Below are experts of layer 9 (counted from 0) of a mixture-of-experts language model. Rows are named router (the router's row for the expert) and show model dimensions 0-47. Each number is 500 + 50 x the weight over its row's rms, rounded and kept within 0 to 999. Numbers have three digits each.
Before each expert's rows: a language model's description of what the expert responds to. This comes from a sample of Wikipedia text that the model never trained on.

# expert 18
Early word-piece continuations. Second pieces of words after a short first piece like p, b, m, such as parchment, dynasty, warmth, pachinko.
router:493437499483398455480415538375564532479518507485482453477502556499467549549492500557446555433400490508473577496604572541612487499485498573446543

# expert 8
Mid-word consonant pieces. Consonant-heavy word pieces inside words, often after st/sh/b onsets, such as whel-k, Hotch-k-iss, ligh-th-ouse, mix-t-ure; also step, head.
router:490419463456445460503445531424507569476492477416522423352459504401473556521513467507439499511471569481513550527551467556572528523477429437572571

# expert 48
Initial s, ex, des pieces. Word-start pieces s, ex, des, con and qu in French, Spanish and English names, such as despot, desert, Aquitaine, México.
router:427548560511445552455400524537413557567495480609507492464525539382461451473529484568463460416462483526491521499535529433556449596513448562444496

# expert 40
Competition and honours names. Words in football and sports competition lists and standings, such as Cup, First, Euro, Scottish, Runner-up, plus list dashes and table pipes.
router:541508532547537611549526471399447564468520450508478512547553554506469543541415516444552477492592470429512469516531488494466550442516484416446507

# expert 22
Sports table terms. First pieces of words in sports lists and tables, e.g. Matches played, soccer, Quarter, Assists, Third Division, coxless.
router:433439484542441497522538553418498481554512435556489550489522541471471442509426510509447531473516443572581578423460527427490474475500516543413491

# expert 19
Sector and ownership adjectives. Adjectives and nouns naming a sector or ownership before a noun, such as public, private, own, art, social, military, National.
router:423509490580580521501564467445512517528511477517577494524525495462437428433448493559521575475457552458459546474497503471556586524491527419594551

# expert 36
Capital initials after parentheses. Capital letters opening a word, often right after an open parenthesis or table bar, such as (S)O, (Saturday), (Podemos), MPC.
router:544459451462466521510605420541532471467434510508491541497494446433498557518445528491509614525542492519486451551407529506448467395576511538432513

# expert 15
Latinate word stems. Middle stem pieces of learned words before endings like -ical, -ic, -ary, such as histor, techn, liter, and the omin in condominium.
router:458483520610487434436506515600413446433459512454551458415503499485499435541588493491414588481522471482495569414605399507495529469424540564573550

# expert 9
Word-initial consonant pieces. Opening consonant fragments of split lowercase words, like p in pyjamas, cl in cloth, t plus err in terracotta and terrorist.
router:445515481548501556516433450467558588507485422538553517411467507456426466571447545550432586403526515558500576476491502502546582602521465590453492

# expert 60
Syllables in foreign names. Middle syllables of Spanish, Italian and Slavic names and places, such as Cucamonga, Dinamo, Niccolò, Meštrović.
router:485564522470483510475512548573513452514531441451476452409531512535525486513499512539492424532557419498552514491565580571521486527575485548508530

# expert 11
Year-leading digits. First digit of a four-digit year, mostly 1 or 2 in birth dates and after in, such as 1961, 1935, 2012.
router:422562596448562485446464445579470533476545459597542479449479542488492454411577502515552484579452584490481503513502501536585513488554551479534506

# expert 7
Mid-word consonant pieces. Single consonant pieces inside proper names and words, especially d, g, b, as in Amster-d-am, Plov-d-iv, Bel-gr-ade.
router:563586491558436489491492551588497556501451522424513496421479536406508557480552408471518529513578424441448520526482442542472560448582495499503451

# expert 10
Word stems in infoboxes. Opening stems of common nouns such as g, dist, municip, port, sub, ext, often in place infobox fields, e.g. Government, Districts, Municipality.
router:447567538596433586496503496454548503532523486549591479492422515537532481517548462510495508508555560531384506468446521525569594479565527565472507

# expert 23
Mid-word syllable fragments. Inner syllable pieces after a short initial piece in names and rarer words, such as Pen-it-entiary, m-and-ated, P-ab-ao, l-it.
router:388564565594437474554521489478503391551579565460524480499459549504413444529455573524480551458570435501458556413607493456432532442425455561472544

# expert 56
First names of people. Given names and their pieces at name starts in credits and rosters, such as John, Michael, Jeff, D-mit-ry, W-alt, Don.
router:554493458558529589457612488446529394569454478472518498455470549476491498559477459547497455507513492525462559475551480571549440420502460509510519